Below are experts of layer 8 (counted from 0) of a mixture-of-experts language model. Rows are named router (the router's row for the expert), up (a neuron's input weights, with its number), down (a neuron's output weights, with its number) and show model dimensions 0-255. Each number is 128 + 32 x the weight over its row's rms, rounded and kept within 0 to 255. Numbers have three digits each.
Before each expert's rows: "mostly gets" lists some tokens that are sent to it at least half of the time. This comes from a sample of Wikipedia text that the model never trained on.

# expert 27
mostly gets: " many", " several", " two", " these", " among", "==See"
router:156167073089116095151080095109116129169079127118046103095186143176139066175170123187165093095180150136151135156098105125109092127145133199137102130129108127058133151123112149105104147068125078150121083134129186113114191122113176171078145158146126122133110142139137104114131146119125128114104122134083134128188156072128136101154112138145158182072133126108136097162138132162059127142140147090100127155153150163133160110087131169119144086189150136114043072087130123104088117102113143135166125108210158124096177134152088172130157127126084132116162135101149093119193104156096117140145091170165088031129116113128195112124218098167139112125115121128139101155149124101175085140144118143148154119137109070063143114106178174133047164140137184128098172144137106076157114167106149
up0:148091118118067149148060121089139093139090130109097154115124154095146081168103120097097138119106089150152171117155095145101131104127147160184072193130121095113110204127129124111124123046101110131156145115173169152141162188142116123127123079132140138203102119060155178166128170135081162129138080130157161133163143058100101124164155107128148120078133124101161139157152117130141137080122107126095108145139119114158114165172139195123117080172114188109131132077183099128161132109151115123082096157170145131190197101170113138111114138116034069123101137162124180112148064147092155123170131160113095150090129131084163046144153170161092143123115118123063147074131129063134141114180090196176152115152102104085132176119133127088139129193141127134100126157158136079152124054170125
down0:145134113123200135185079104146110137164135130124117120074170067129141086122187108158156102145070152105137117198086111096178134119086126177106143078154125191128129130170130137086128129102144155144101110116124130131110192135123140130156142125090066139081115170164117094143161065169186080097132108101089096218098066130148136127106160134148123123140116116128149143116096126121121120103086069146138150224066136214129129091105128129083081158071130123132097121113114170095133149127139025075146178062177183127117083157170134165123117143099094169140109173121148107096074120132119151120083103153123149117145122118127143141165157095101194141135144215105104102140160162151146106196159124070165109121082135120113130143151088135110073147091145190128137123129130120130127141193148105
up1:211113161157126137087162178086111098093146166118162164155119144117155113102161136178160141136156112130100087120067199082145106134143115125124185112140109168130118115121124124097133203084132202117129096175119103114143120116113156101147166122182114150110131189113129134113178110159127119095207095175121110177104054153105105152138064101092126073107138100099096151144126128120083113054143133113147097139151071101099108135118152176190131095104103190129136107129123083155114098122134097156137114036170056120120135144150193136092109113114177124206080145148110135147138149069105105049118106084064170163068139118104142152078078168134140136159142105090128117085075128174114100131098108114155156152171157122112113149144133161194099176129099173174153149096164138121156163124146149
down1:120109168118115121182145073121128182069115101137169134130148100132079160135111096020146089121153156129109150220154174100148135093164151119116121149132139174103153087134080146168159111145134154131068093118128129155130054169140085184170113149120133131161115120074107146169116135106123154139140087079123062086113147125088164100119160071084113132131157132146113110137143164139144106153153132078083140084144173151147128097128058164130121127147140154157090119122150130164111166116090095144103200127183095066102163132198125129131173103076154143134188111088096117085110142107166101116139103088164093132113142116098147235116078151167069150164089113115141179111158155113153094091117112131179135138065124164135153104132161123054106096140159130223155157151150096143158120102090104
up2:135135151108071115117112065112137126138147121126151166135124092127122123130144161064151139174174148132140143024098162149049130168169134123167087179094086193143086088102137121152101135203147117092119094133062132111158129063120132133173105117154134147118121146087143107142177111134135077121120185122160138147109119098133154135099129150141159100146160148120115133153074111125114093111134114130188066111133111168126165099168134177136183117168111120150071130123175142156115125094124119167155097040122158053149111118121151136115151138181091091158106174052119129163096138102065131146092162146105121125144172127087144046177121137176074093160093129147099149157133143054157137107067127155106146102121175151109061192109143163084152146155138122182135191099119120163130200068118142
down2:172096142130099121186091118223131168078130136137112143096038108150111122147191141127138145153126123187086156092130121104068129177144161147121183138113155108091142159069117084088144071162082110138133126115102110097102158172118135097092134142105162148170155134134178144146172184106151121107141090137153126106128136136108115129141085129140125125167130142171154170142127114157067106094156088130160076111128142120130147102050106106130124157124151148131198111107075136172129142164194079130131094209071142112101138146105094167121107092096121135104154115154058127107186149141077158131108112132099123171080052158131087133118077117091126103137175147117215134103200106116143115155142218136158151056115111154106116159110117113134120167139185100082149144107164125104039162090143130
up3:126158133129153127141112095098060107094145119117146226118130095140119089173143173089087149143118124157117075101079136099115068149192156146078099145122076105117112139110081094165215148143098136117162096159126131135139123104076129137177079124110100185126127138117039154116168132108147119162130108138097082152120146131072116109093141078113127169135094168128206071143175153059113143082058134086202154133131111201102159146165156133085146059176146121146142130114169133184194162132121098093207079116111121135095122135189114093121125145104166148093090120146053114165125169142152088158134144097159144169131127109140114118171108148111041125149133156162164123135144134143162125111101088154086108112100145161137190131139091132171121161156118099177092154122156095159133118109102143
down3:081133079141081086115189128125131118124111163167174117162129087159051143108172155207072116133135138078130093115141133154160156122133118107135143116132158159153119145148169162129141133190084122135115127072141098109114130140140060125120138172085166116148162092179096169119116093148135120111124124080152122140134145145124119164139191126079151102178162130096155071085140142112169082108115076111078131152118155135095098133128103123107164151174148133166148167109113148221154137131165110000062201158162197097113127135112204124124090108128171138115161146096114067160120138119154144129108089103122115139107134176138150092137118136137119094124106126048138136131080131169204143147145129034072153131154129085103123113125108115127131187113048158108125100120165176127084088135143110
up4:156168144142102108146100184150115028098059142126173167106159175111164069133121171153108122154117136180110187113132136100111106163148136091146144117154117166136130144151168104138098122146175110120107144152096141144185116098142137109111154153159111140100168138061091147182153131101138088035073117099079168071132096181169113146106125094098171059102141128110076105131164218128173114152101133115164097166150137176087086135159107102150122119144160131199145080093114096127126191130036129106115142086143128106135142132160097152118138119120142150103134120090127139083170086114117107129141073167164167118098119094137139138136113163052154167118141089166170080167167082129090123128078086187211101085126126133091121165132155102071155168172111114152110122144092144128164156127095102
down4:101104122089120103127113142103169204082119131119115134155139151126161147172165093095145086111102136074124078142164166065153146114138128122108171107121148106104077118127170140149149106117132109101148081175149086146166124114133163161150149141125171194120101153181097094132179129181143120125089105113121141196146144126084163180159203099060111178114128183124150109112189057086145133098125127144114130189152156075147112133060176148134152136075122131124116145154169156136124100078111104142185095115186084131107129213080170078103103092102113104106162181152100186135123125090172092106122155149144090117127138096207103069192079155113115167108050147096105093064114116126173094123156132112095150105071135125111134113112113168111151137096113129141171170073158104138146118086142173
up5:051151097139125153150119122137062136086131128103150168142102067165089141118090120185112127171153181109136130122155143179158123129111105098092093112148146093115156092081096126143132139127203166152127117092093132089129132135104163110127147192121157135129089041159141182131095129180073151150086119078164124086089136056106133070161143098182125188171116106104162176129176128130143129082079120153170106133205130118143119103143106139123127192163172153138127127135171125079151059115165140136121133186113153154131131140173105199130100112103153142143108119104117125121069161154162164138108014117192117054185111077119157145084160162128163151134121101124160175105090121094179132100110132153104129159102079139150118104143097095089156171138133092130101054163108095132103106165144109
down5:176042112141239137153090155112130096150123100150135112107138157048104119135151140049120151153040128218132080106128148144121158123147200111115153164066137142163148112195154114079174146135117062120147146101137146140122078162143102168118175147142123100115141191133130126121115133082115127112168168131130152136084053130128144166132115156120151115087127122070101115138141195122095151143132101148123156165118089175139115156101088139135124107137081114166125110100149129174177134117117109145133103149140170079127136129128173094143140098093112111149124131150077096127132113139075132171130173124105137166119120158140107163140115108161105120150071102138054137137132242174116081120154090145165116044124104067082124107139149156150102113140162111071101151113094133041168138124160181
up6:125055133163061156133077154131141077121138103131161134114125117082146110138148178134111141115121151116109157135185157145147108123116132131174161164125093133072120151106145101117150108138152112098095170175120118133093064132157122102144203178093095105118168101152093146178149136113192112086111119094136182156121139115098116157112138141063186056171121154127159127159140180130171114125136150147141122134214106145134132125156185106146116122163119068101086143092123152124138179141180154134150104131098057138120099111085149096149128134105093123105097190119115130124136116103075120160092150210092087202165153133134089078092093129094115163120125135096106165030123143133107159133104143051070138087179171172149124161069132189093151071197099097162102121174128109079087110175136129
down6:101138123175119126129110153121141134181094140111185121070078127106139157110099167141091182145103165134049148056136119102129183108131086106173105147131136087139086192091143120154126105134132133168146132121147105121139201174105119142181136125182091176135124136119143095145131146130204088149140134145147159114160145102103150131187158091139075139105098074162140176164135076128085138117099165109122154138147108122147137079115109119093161159170060162146094163161145163158139115145091131174115113133106177136175108083124109160124127119148115171099109085165186169073135058126104096043108119108119144151113074167132101103100149106072117137085168106074063105112140045107077149121168168108140116159190228167169067115147135150091174127129077098104135102138098114113146133147096179
up7:121149148139131185130120087167143131070173110110126125068135090075158158174176048056127138080114158149165118103064096122108144130138143077127137114123123169105172154131060141161080145050190127148101108080075119106136129121143139143121108144156126129104091102189121066120132096127156161108128148108096166169131155125144129173092140105140186167132147105095182120139105130202098085134132142157214126177157110132114096155116126092144110074121154168134124122079098191120116178154164128092102133128121116098165142103134150111106192102188129130083142115154128153103094134164111091181116139163152107132098099101136103081114137111171095106102119132122180076150089127117138120146181122146180135158129139112093094068097132117103121170151086069067066120154180185159161144230123174
down7:180102150130144111085193117129118132114091140143117146143075089154130066098127120133109122171190115184156158112103169137113150067132177127154128185154153064089131067129136179069057142145111050113131144127136121112127100167162177115090152093116181149134150125083212131089141106208193130118098131206088137131155125106110130137101188098133112156111143150149157087122099071091130120167135158091172089139120137078149135087110142067122096095155132114155119182158147088142132129081099086185121160117128170121151166141105104113173147138125105103107071109120137127117109149095136063140167138189166106109073138110106150119099169111119144190121151173132147153151124046149125090138105145177099141119140124144158178106152187121157078167148092162074067155120115102067097147123081137
up8:126145132149130076086152149125143126141136130128158167068188103105162111119090157140080150163134156107112095157120095094150149207225090110115077172149095126030153090095114147164124124106128126082126088097089112123112147174108166098143113090100140067106157182139125147123130156108174108123086084157111167068170156230099144115110171149173111099128123142197135194120154108092109093126157144088129091175135162135158129162154065098140109097146141175137135170156108089149101166136147145110131153101151147159120136127133132121144133080079044142092141077106114153089056165087128117181144103107123131143144112111152176114090115084133101119138112164148170143142109097139150072150171089160127123154144177121104062145156149122106146172168095214111100128072109098069167124120118172
down8:041128108111117143156078113215087224104122110135133094150105106126131147129090135125158119107119072170161110139053145165124117137109135117204162115099098130131142084151058101090101125154127153108174113121160147122117071203203134126069157142139143105120140111084198145094092128138200147135127134089140152101087164154160139111131147152058187145118130113126106096137103133082133152139182135196163130121141102164145123100109136105134124094125149155109128120126146159095119053138111146137072145127203105121085102101153069142150134103178147138062115166096064178170128100145136139078131172127144074073180118161145074110150119150184103111139153167162148131126081151116109151097183200139119136099146100130112113117099173153129135117126143045151110141147137185112163098087100110
up9:173157147169173139144172118095136160116164128157183110056103169108070181139172126158157181117143091182109106092136108130061139181105127205161116145172199172096212104157120190114101138123111070133129156121108102135120098115154157167079141105136108185116115107112123094083029143049131133128190132121079099147071088158143165170139131179122153085132125155174107092110122175130050158138100124113089091094141105145161111109079098089115135087159171121072090117099148151152131132084110140103114142119164137107120173136117110183163131121161151116165156055130145104122118100135140079150155077052168142151129126136136137138100132198124102181135130107093145164118119149099187082050125108140116116116109140090102150144119153109127110173133126092148081152079138123114141106130159149
down9:095124149112150133121145161113165089138155117149110118142107153114147167121124131122160113143138175113086105139092101077174082178118151127116140144145127098129141121142152161115108147118126177152138121194171191116132139154092087126109100099110168126147019156131154145102119072200120157150093129120138116100100164104124115102121124073172135135141138109119148131150084110116156122186167107130106189133181217162118112161222142136200071143146154144125101143088123114100118095164111158176112173128167114106097159078115096106111140100100120117131118150034117130122131126175088091137103071093142091136079185148149205107081144089114151125100075105180142076132112120113138160123214085102161197150136177133085082167057110114176062111120107091086113042148127139141131142150150112
up10:164131187125131132156141111088111104128081128124162115114099131119100106117085196169121113140126140130109085143101178122173116133069144140148128138178127165070143129079083190151138098084146218083083157117140168054151097162100170129103158158169192129166151135179097189106141179089144136092073127127093117081132104096058131126148203097041158179142094111131131138139130137130099104138119108135096088148085102177126104172128142079083134110148153113131116163147136063129110153127112145107088133157146147134191106097163058122198132140075111136082097162137171098099152092149160115071154148139075107154149127087109159140072102125170095119130192143129133149153087122117119108139163137110123178122162119101087104173103218137168097151167115112153084138131193131088121081162143147
down10:095152153155111094102197141148136144141165045114124162047152105100133110170187148136064119135102073201154142181087072119064117084167156076144208074132082135145108098183142165130093117157111127194138107111121078122145128092145106070129155134160104156102150137100142081063115130126122131148186167131101109110177166158144102185115104117124112133053095189141156101118130137134092147095114153149076115119134118111129154114146100083197138162103145123130134115105111147181157104146132117095153135131119143095121112092150111149072097178117120115153160062100140205138107139189189139157144110134189182118131101128117146114158128142126102158100123162189108100134167140113164104108129207206138104113128112113127088094140087103162187065130115143133156070130131121112154083112097101
up11:172166123130172145080146121101112081131122160120156080126169133136150145145135132109084107101135150148170175144179110165146092151190130166126160087156164094084131201101132152145092073091067149146088176114099184072099155162147158097132187101120147111130138172155111114138157153152197118129107181063187148179108050073117089165160122153157179142093148072145133135175169122144140082117093120093168080149147116057143105114116071083149120153154158163096083071089111141163127111047124141117168111145121160086166079149111105109168088126125140119131105123078094176112122107131116068130150159147082116107122122106166154097179163166155096143127121164118081147112139136161120114121136161065103122136168148151111129086120149097148139119140133107129111140179091014137117164171065115
down11:144082085147114110152119183113111218195120112102112122078090157182060119135143171096155126119178106086134126116141110127088119073106158092086118128155130123185131074111106124124165151128170140162120102133166141139138123092066145089117077168141113119070132061065129101138093097128120168101194090163070130116126116134186180094117062145107107154165106148070168077126101113088132128139158130131154114178106106164085116178118112190083158120143075086229148139123158134128101116181134128118167084136159135098118174128189181148101098134179124158071111093121136169111119153154104084086107170120146126131170151180179093127100120125191135155158123137139115113133157120113152083147118095200086086118119138096118123106150142209125136080130140116135187100112157120171189158118126112
up12:160147115150127173107118116104151128044091132108121115131145084201103101168142174130101131143132116194142132140180120123115135127105148106149153101131150193110114132156152135138078156132124125085128091168156134120092126153083109183085127150132138113118134210150076177105101149177123071092142111051084203147150180133086144153118137094122151140086160105041164099126136130118134144114120169151125143161139131108130129120082070062054108143111180128157138140132118110071143110159112087085094077056197133146142132086162120138168153129155135119074111128114091065173119115117161052112154080129157079124088145112120166110181177142070202082144147168126135136162091162093142058143110130132184120157116158114114142166085122117087149148162102177121083176122167175129094145100171151
down12:152155110147100075088110113158135099139159137121069092176177114128123130113139050069102107134055167157164148132130151048052156141101137119122084088136085101135126100062094111161133120049141136148136154132159159124105108100177102156151144155178197143037135119142113158153161169143106136147118145172086120167117079087164110142082167137122111167111086157164161138121170089127100143132140151136091176141160131145090162079136176168136110107128089136044120141103127131171135098116137100126133151160090152110198152142104117173148111094175069137120049117154116117099170148129194143135214125143122091111149172149157129150070128155099090166091084088128171095140149107207132106132146149120098147143157106149130151176102189073129077124133144130061133136113121143094164149116151100
up13:152103085108150119186101138137080147149039164115116117143067101145128140141167151131162113135117135113187100181143086175083169075099070176136096136126143124183115206191122117140153152052077146092151077143173101136109134145077151142149225168148072121137169160124169178113178120130152115110151158136162184088134132162085107100071090132142182069137091115141130147083217086138090167071134126118140099114133158080072114105135102141143099103133146129098121142128126121130050163128123222085075133152099161124111170079158147140104137127108108166111107164109086099147127113063099124149138143157113146118198088138183088111166151153145061189143166132171148111148102068133156119113113109125131101127118154108089102105092120133092127152133143120142093136142118159127147134151142117
down13:110103115078145154146137176158126124134148091165090136128158167135166081183068167082121147108090177126084089127118183131167086113142116098103135131189087126145146072113121114106117128173119125124121132082173141112056120119113162152091111131093146122048080078106146123168121176117123138116133111130074114144103146200169136075188067183112109114143156108087134105110108148135079110112176147141081078125123150126202098175171139165096094169137194160113169147149147123102189143125144059158126173153092126143082116152095124130145111099116165098116098145115146088123100133079169077103132119120111168076106091079175148116126161126135160116164065153147206135147119135089097165143139134196167108138171007145099120105147158172137084156150180093142183124163129146100142115130140131
up14:186135132136129109089129159112110114149151153138169080113119132104086085109130160206103124112117147117118037136109116113180134137079118153142189085149080114047124210130112166137114145107151101101052139135124134170093104117128105163118112147167142109074076143125075165079150142137144134142207109144107147130165089068162109166150144113094195112136097138094111081167147106094167215099100179092161119079125161155109101098150166099152140150120111133131134135132142128122140113089170144119137138196118219084110182142152090124122125157140156125148090151074122129118142113198090078112133074123104118157200130135098165177157168117163125190142067120141169162117128133116125097138160103049173085108133122096090095143111159173071095139122089139117192115136153109073121124115131162
down14:180148128139116133205081116151154099141095077103128136121064118176126191139118145127129082158117155163078156148169116146000077147136175220092106075118121114133093076163130075131118124144105090117147162172138170072132150068138111180085123063145120117136151094134131118192138116046101166094145130101151109127129132157129106087178148150157096133158108188143122153150129117115091107185153126138107145179114102130138135125090141169073145158155110132127162083154122115169130107142097068137135104074168103100114048098130137118195162110123121153184203107133112119146130093140127118140089165107175165081132124109135150127145147162154087100126105083170095108165137110101163124149150130149105096125145155075143131100108129123131227096117133079112195135142091118144174091142154109
up15:159162083078136131152137138123122120149117094039101173129166141146131138157159074151177128125151161164065138177090104115116133117176160129120116125131136083139116136144088124098134097106175106161121114067149158167083157140096177216117159107080115084135122197159105096134136126133104083135114143141115115126120126022120155112134104149163160226060119136127191093115066140156087148084112154134225092169131127177136112095155183105123088110115136156109129139076159075075093131100158147100127075191192152143113159128126077111162133144132155188089151134091099116126153072134113116138153136126165089082098092133080170115154169156153151122121110138126168106146118069086061123134164116135122152149139177106075124106097151183122119126126117155157082187108163119100109113167143099
down15:121076138156164144123161126108161136100148136130111095170147078103148077126101173127107145180145096094178104130180114171103168136109077129135114154162127168146163124123130120148123151060076086111105145155118112118128099155130128094156151100129076166146123098168110128092183126193072150135073093163155095121129151199138058123110108159129070155145133123136146107118092107145120167165109093166108107094091079148097173102116141148116136101094121133123149101139162168107151169153037110110126156169055079140127069115148149127143132164080062129145097117206132081187146181099171091110088207190099137162125168116185132117096095127053169124084159164147129162168095113130111138134097078087125144100138146227119124124124047088098169162180126122140119115175108152139109154142135152
up16:180080117111118169132143139149121158193101119125110142060106063173134121129136089140166139139162077138111111112176175117049131158157154119155121132120076152165101095182106179163107148096166123139180156068077147146042145112082086131143170106128130139143096158121114185161181120186063107127057076149109159134168140077107104119153154147089148159150160153095132117124144088123104125118078161099166122087095122073157098155135104099152132077134090167092103146107093140142093141137182131150172147120155117093145127194128101134141108136114097187104153117145145089215144108166134134112146137162158117137076142116123186169057103132155147125085123160162084080163092042100153104077128160118150184140114179079122088113110135102159119162118083120083102159125162125107143140171090175
down16:159150110103147142152116127094177142130137134096095095125103119087114209093118171128086116173228113135148165182157086129134143115088132152108113170159159121089104110116076075083064116082113118154071127179134118105126171132133198123112110152141101098125138093146157044155136101102207121218102150139177129083082153162109120177108114127120104171087159099173132106123155140220130125127116149091087171129104086134148180140115180112137097113065164147118128147109112148098077137136162165139141204165105070136154111121114082149123089082146159074116101129080141131089159158106131127148168148104113064129132162108052152136135152135171140070107150159130128153132083135121092146133139101147092148129131153155163126147137162170188111082130074123111082121087125115101147136116227116
up17:168120166179104103172174110158091202147139142091172137131135126105151065156169225173161166151126128087136120127113103169142108113134080164101132141130083137166107154158126166137127112181097103130177107087100061136145129106126109116138180109149078155096082137116109101146108075203144120050100117110124091158091097198087130172122135098080153114175119124112202077125133122179160123035057110125081093134118109131130104104167143140080131131123122187096078152074108126196200082096090125129125136168115114124116121100152135107100106120045131168147137148132118116146119153119179108136155166106139177175161115136131148093163161124189150158096179201111122106129068131169155109145056078123137118110126120143132116103118085109136128154155149110128094137130094125130180152114076135
down17:124121110056112151059108156168128086125137139149106133150104066194137127130091175072101132107181126125120141155151107100153151081133108172123101126073139150091133176124065112139133103145153128091040095105129088134132087129115160093162120223111114114166154074181130097147117159148143169150181087128088190050167078185102130143085126168106086115129154091073133150117163125114083112117154176158135152139127128121132102196118109172194135152093147125110159134129126137110133155101169125130106071175116185132150134094117125141140173086160166127110151068157167123110140074213137175152152051110183119175135146150127121119114094143142093090152064108109114128140109130061137159155125147119102087129192147100088143064155143169140187145129125101172155086084112123122126089168142135
up18:173119107079102038154138128121162145194087129168118112103142066163072075173140109124128093080212088127159127139098156108102136168128116187175122130105138091100118082141098082124120127114118091169133072121145141102121147083156191175114140099128159154063122175124137114094125155132160172122132143132127114153139192154118117081111119131134146146088160187090102099111162116135100140138109100120095121118069135152122133106116128170077137100207151132129071122125230120120136137143098067119158099141201117100130132111111072159139139096098129158109171135139131151068157153123109105182135113119135124096107166130084133111140206121148109112128120194142101102183147104089141113226127159194209158132162108068118143100117148138175116154140155106102121159090180121104138133107052079
down18:083134119163147094117159130130159105126128159091195131143155078161136113083138096134117137107108113089139143116073155119190157142120108112106139128146097048141116139123159151130146171108123104086134136157140059146101054151150096104171161135108050167168131144121084134135097142075111113122113177100175095200104108160105092160135148140102129067141127077158164236125128080096135168160115135143123146119199110067126142091122152089127164121174210099116142165170035144114075154129181089105143123097096124120146132144091111161175156104099155125135108147129106111182117077107140089130098097116137149141111158122172124195144076152113139144143084134130159127083076195126102118145112155122137142184095216175135073100134117095116179121135084169103095133150136123182082142147093185
up19:118142138085143165166083133119120114163091134087094121145140142168115080134159107175149106112083139054126119128074072126137131111154134106123127103120119119106166137149092193110142177102147158131130079184119138071043153093113141136129120142144123099055104112181118119169107089164089130078150173085162130060139090091118098118126125118143161126101156090145117075132118120139139123119121160153143128176125120126253109156182163159127092171136094112103107153186175091109049138080068127169178129117119110188172145166157208110109067131137131137086117105111120122172157114081130166152189129128180107147112171136068157181121194065127146176088144133164106148166093116121108103128111181089097112138114133116109123193090119154097134135151116180171125126115086092116166167170113101
down19:170078099153137181092069113152097172122144073104122074123096178121170197147135123226142179118130127097129163122146113128100131092083167136093171113131138163177117164157171081119150153122069147112114139139182186144141117181132131161153159167127172122130112080152095126098170144192160065129080202129117130013065122070140110096151123114090111154178106124093158087041133118166153104144143081185103165075144075107132110076133135086122134166102136117108123133113088124111131144120176109123165127150115105177178117203179143164147119179101129155120063180160095105091126142138116108121166169118094142116147111128133080145127118143125132108124143101107149100076102126083088100093123126145114130132157144143154167091141104122140158059158149137126093121138141146101056116109167154
up20:133184105136141103139059147066144129097132138113133100085128167058164132185152160147130135172195169100091176170112155087147121113116141154107142146133140101116123135156096103155180125135075113118124082161113150131108163136109131165114124128122127168143130197168114131126122148083120104180101079131122132146169141103104133055099104134153134129085095154117191121156161087157072135097140168144085148104153149187143114115079124102114114087134195113119116189138109093101085164131124205117155070114083120096101150119058052144099144150125135068141081137126156102111141173113134087124186079158093034106162155157123159164161151119105210128170112075129113160114156160128147153170161128140086127112118159160029114136071103148142112135196109159099086077160076148128121138121179155
down20:115129108057154135103172097161173141122145075150128076120092134119045133072103080127107110140169107118125107046189103134112138213142131199102128124145130121190139100135099137107176127112082131116105177126108083149159147124107149236113125146117169114137067094115161150058121125133119136149163171134146142124129089171180118112138133166155127099153139124102120124101171152127125118082112063133081105132157173066092167100128138133156129153137142130118126113090137177176151148057056087120097090120159108146151126165166166141086106093137101114111221138120148163150140179176183167129067091120145165074093156159113163071154121140129109113057144164132133114145133140186124122095093080137151105147128089141144135091134144063194109171137112123144146139123123172172152111131057118
up21:148098113158136123116097139132156130117142134082120147129080105153145125097100128085106143167048177142146113143113103102137154107144159068174139148160106129080067182114219126084107146134157131133085173105169112088080168167158125077123132145127172130112146124111142155163109158083216093113145164121098172118103142100118096184118118111115120084097167104146159167156139093139116154123096117128113126127171113136091093148182155114155080153129125135125136112207096143132121115119131162130125082107127116112142158112108149098154162090077105149135062160154106141098119084090132059122151169182163110159132159121104067099121115131164095152123177142108163184077111097073143161091186163131109210189220100188052080110153164169073120148152099123113062130191074122136098098118155134
down21:094145130137143125113111148181097110078137148093149159138133102123164093107117128133117136134072155157101088119092103159158101109125114082193161137190132109087145133142132134115131104127190134061078144127122047127081099226153110155200140145178117091154191133175106153186128202151159131082103122113140120187113109125137086134118178142113126088137115107168135149144094112150100123108117159157123106168175093145104134156182143129097178122103107128079090155157136122144140129093167108147125125143083129118104118198128121183205145119143090088141037138158138154146129087105108085100133136130129098139173143109093118129014109136130085152144185088097097178087059080134114123071138161066123112111128120178124160166102129163072132120146080117071127153213149155153144154124158125
up22:132178033129126178152090102134140113126150124107123116208142178086153128149048123117156113148115127071065119182163140197167103118126169110112201132124113119173171149103111114147136125163145120104121137131150130114120173125123096144146122089113166111107149163165103186090134172115087122090156159148117130106162103123075134148129129149160116139205140187154151118127108133123189075078109090100165166054216120090180133110151153155164061122136131118094094111097163047151135141129106091140095149172101201130159120086114166133118121145140115201148112082072094157120104065115112151100113100138143125129144112083124126129145139110084082092089177152095118129110097145154070194162086131076111157164185147128118108081128127125116141129119131107091102225105160113113144148110075124
down22:175182128099088091167149108113143092153108096093091062082139132112134131184141124166108114105202092101135118115100139085143138137080152127158084148093135074167158146093115144116139118124132130168129135140171130145101057125088129166054166190058101132109111169060179126124130092150128114136175158152118107137147176092119144084206063115165156184099093167133152140134138128142118118091198149120126091158127129222159138068180105138118150203108124140170076126138102164071102153156149215063115144143118127142130160093137147071148122110112136151160165103157060054105115151143129151105160146130111082140141182131129120069136104168119076141177075094176128153146136152112135127144141090156084126187095075116163135146099061095110148123111119134155108123147140128135124106134163094
up23:120155164207133024154111143064165111144159132126140165132157066120122103131106183103128146118117141119088153109132144069116088165139153108183141133152193168138078114155127084130175121112115188122146121107149115141098124088077176108111148182104174172126127196153152147154167136088170199112083129149112133121100123125120113100167053139138123162099143163107091118156028144118053129102099124085141119152163109142129123131112139122112134136114208200139114128126198120111108085129114128188100054119151165100116138122064120103136180137132110076115139101106087083139090105141080112120085113135163105081156092119109140130217183119132162137125123194123082151134172088127159143131168122105128126116152105125126152128181165139099088135159091137158135163139161130054162098122073087
down23:113072136106116094085212133174123159165116130141154050098119108194128080125143137151103133089091072060178150140119176186100169135160127160058132125103060109113144178105080095129142172025089126110103105155147108144134130151169117127166153104113058110148130093130128157190111123120096094108148110110146125180126206109125191163136111179088110159157120131123082130050155128019146127136094140115128129112150134059128151105166146135124143124179075124096166101115132172097126109123132175083178161156169115089107160138091169144119114151112130151168174073067123118131161120137129136129153128129129092175137117116159128106079140124133123138150195118151169108095087113141132121163133186142169187113101130128107137149089117164130081152165144166069171155097121072116117121155133130
up24:169099151132110067145161105112170069150042094104137170156141134139089144099129114147101123097191146110091097130143212097107112136135068119111108171145103041112112153150061091173165129099114150144105112197154140162123091150185145111153115124112121093123153138122123147141154117104121151093099080115073075141146189137142178095169163106106132115098120116105093104106107133112117104141163147084163155146130119101142163088170189105096092153183143167126155098152151084095112094118132136146127108146088139157113093117132167165179115108093135106160194115075144071168148166142132124117116108124132071163126123079131172160151091125111214099064139108188142071166166088145089126136162104118136122116088186091143130140081107142161134150179102134114176210192129103150135045154173158
down24:123138118112098093144149135122099073146062105130170117159131171156111158043097167083104141127139137141104111145123160129138124159156117110179138164110151068100128205095082137095192134116166135097154130163131136147116168105163131092154104163161186131132146141136081154181216136109123127148086097116192106121128143121123184089138185121130158143128133125125120120103103086195083139100135124115155095121174103062120142100136128081134073172177138216135118152149138082121079151145115125148037126101146142142118149117143133158104176115113095123068162060130132101179152154153122121172091107134171064222065076117129098177175101147107128124155131105123150142072102053129139136135179157125090150118140106143152101141128135069149098140157120153126134124142172112108077029080093143
up25:169127080146190137169058110090087071214118065081093124113134173094173103079093114111091159116163145093167069138139114101160101157078125092143100123104092158119087130179109110096180101139132084102099109068109156156119153137125172153112201169131115099100160075122080070103179133139205187128144157144151104103145098108201143107157142124137119106135147095138156141159087088182085084074143127167169081135205105147109138118144157136180111153153132163088117139164120085181142125126071123188129131077122121135089124086134114164112149117146102200194089137125074100157132126142103112123141158163090041155122105186088182148082137166123148133171148150123171111166131132113153096138111096139150149101104115130072151137153116138082097127134139105144083153142136149161133153137136132
down25:111096087111118123154098163126147113083117123100033154132110088136170123142105171183166066136147127160136139135051143180100136129172107143175103148171080129117208118094096140147137114198101117167126078106157153087169140108157167174157128113166103165118118123138199136177155177166096091101124124124124174115150077057096023171127116096157162124089166157130158115104109158138142111112136159092104155125115107140176097153094098170129201121102108121105150113130215089064108169108102151100112061176139135133080117141149109062119082123099060152104150102121156144110147138146089111105128095096132229092149138115138104125170231142155138102109111171147157138107137107107121132123116110182158108097118127100108120153128142117173120113117153155129162147152086070123149101148108134
up26:122121168111178110135141083126126142117121137110127105112105147139150163209215119183114086061069120088098103102146109136154114169117136210124137096131149158072158085145167150135068106172168142069145107113148180142142123121066157151116109196110105109156124098129135095142111115106200133080141124111127116081121123139091149135119127130186115095154112136078102119174169071134189192102094099154109134151113242066099113170079117105123125154101127078125090080124105170144170090146077133082156097043084110086095186132108128126119090135146121106138087167149167149080129127131124120132098138173147157144151084105099119129123106155180135115151174114106176095178148116168139121108131096114141146130084144134061106130158212162104121137182153128156140168116114120162102181151132172
down26:092128157200170166117135102075103148103103133202117105158136162088105173163114135096167155110112117086122187116123160128120092137125157065131044143131166126132150111122090133142128169167096139149064110127115097076141150072074181134113098102126141159136131179161096123143130087088119114095115126095106162073119053160124152124119132076125082132145156117073123115085144129160169114092164145162145131128175124161152157168084117067181102203133165111089187163118170140151190058100062126164122099104152122122109102165092196113128122150079152087162098073065099170112146114113068121135123101090167151162133131131128079169157148130155134111180131138187115151144139199107162103122101158099151132134155114131183184101151088189087176097148145162123130107110113140138082161075104119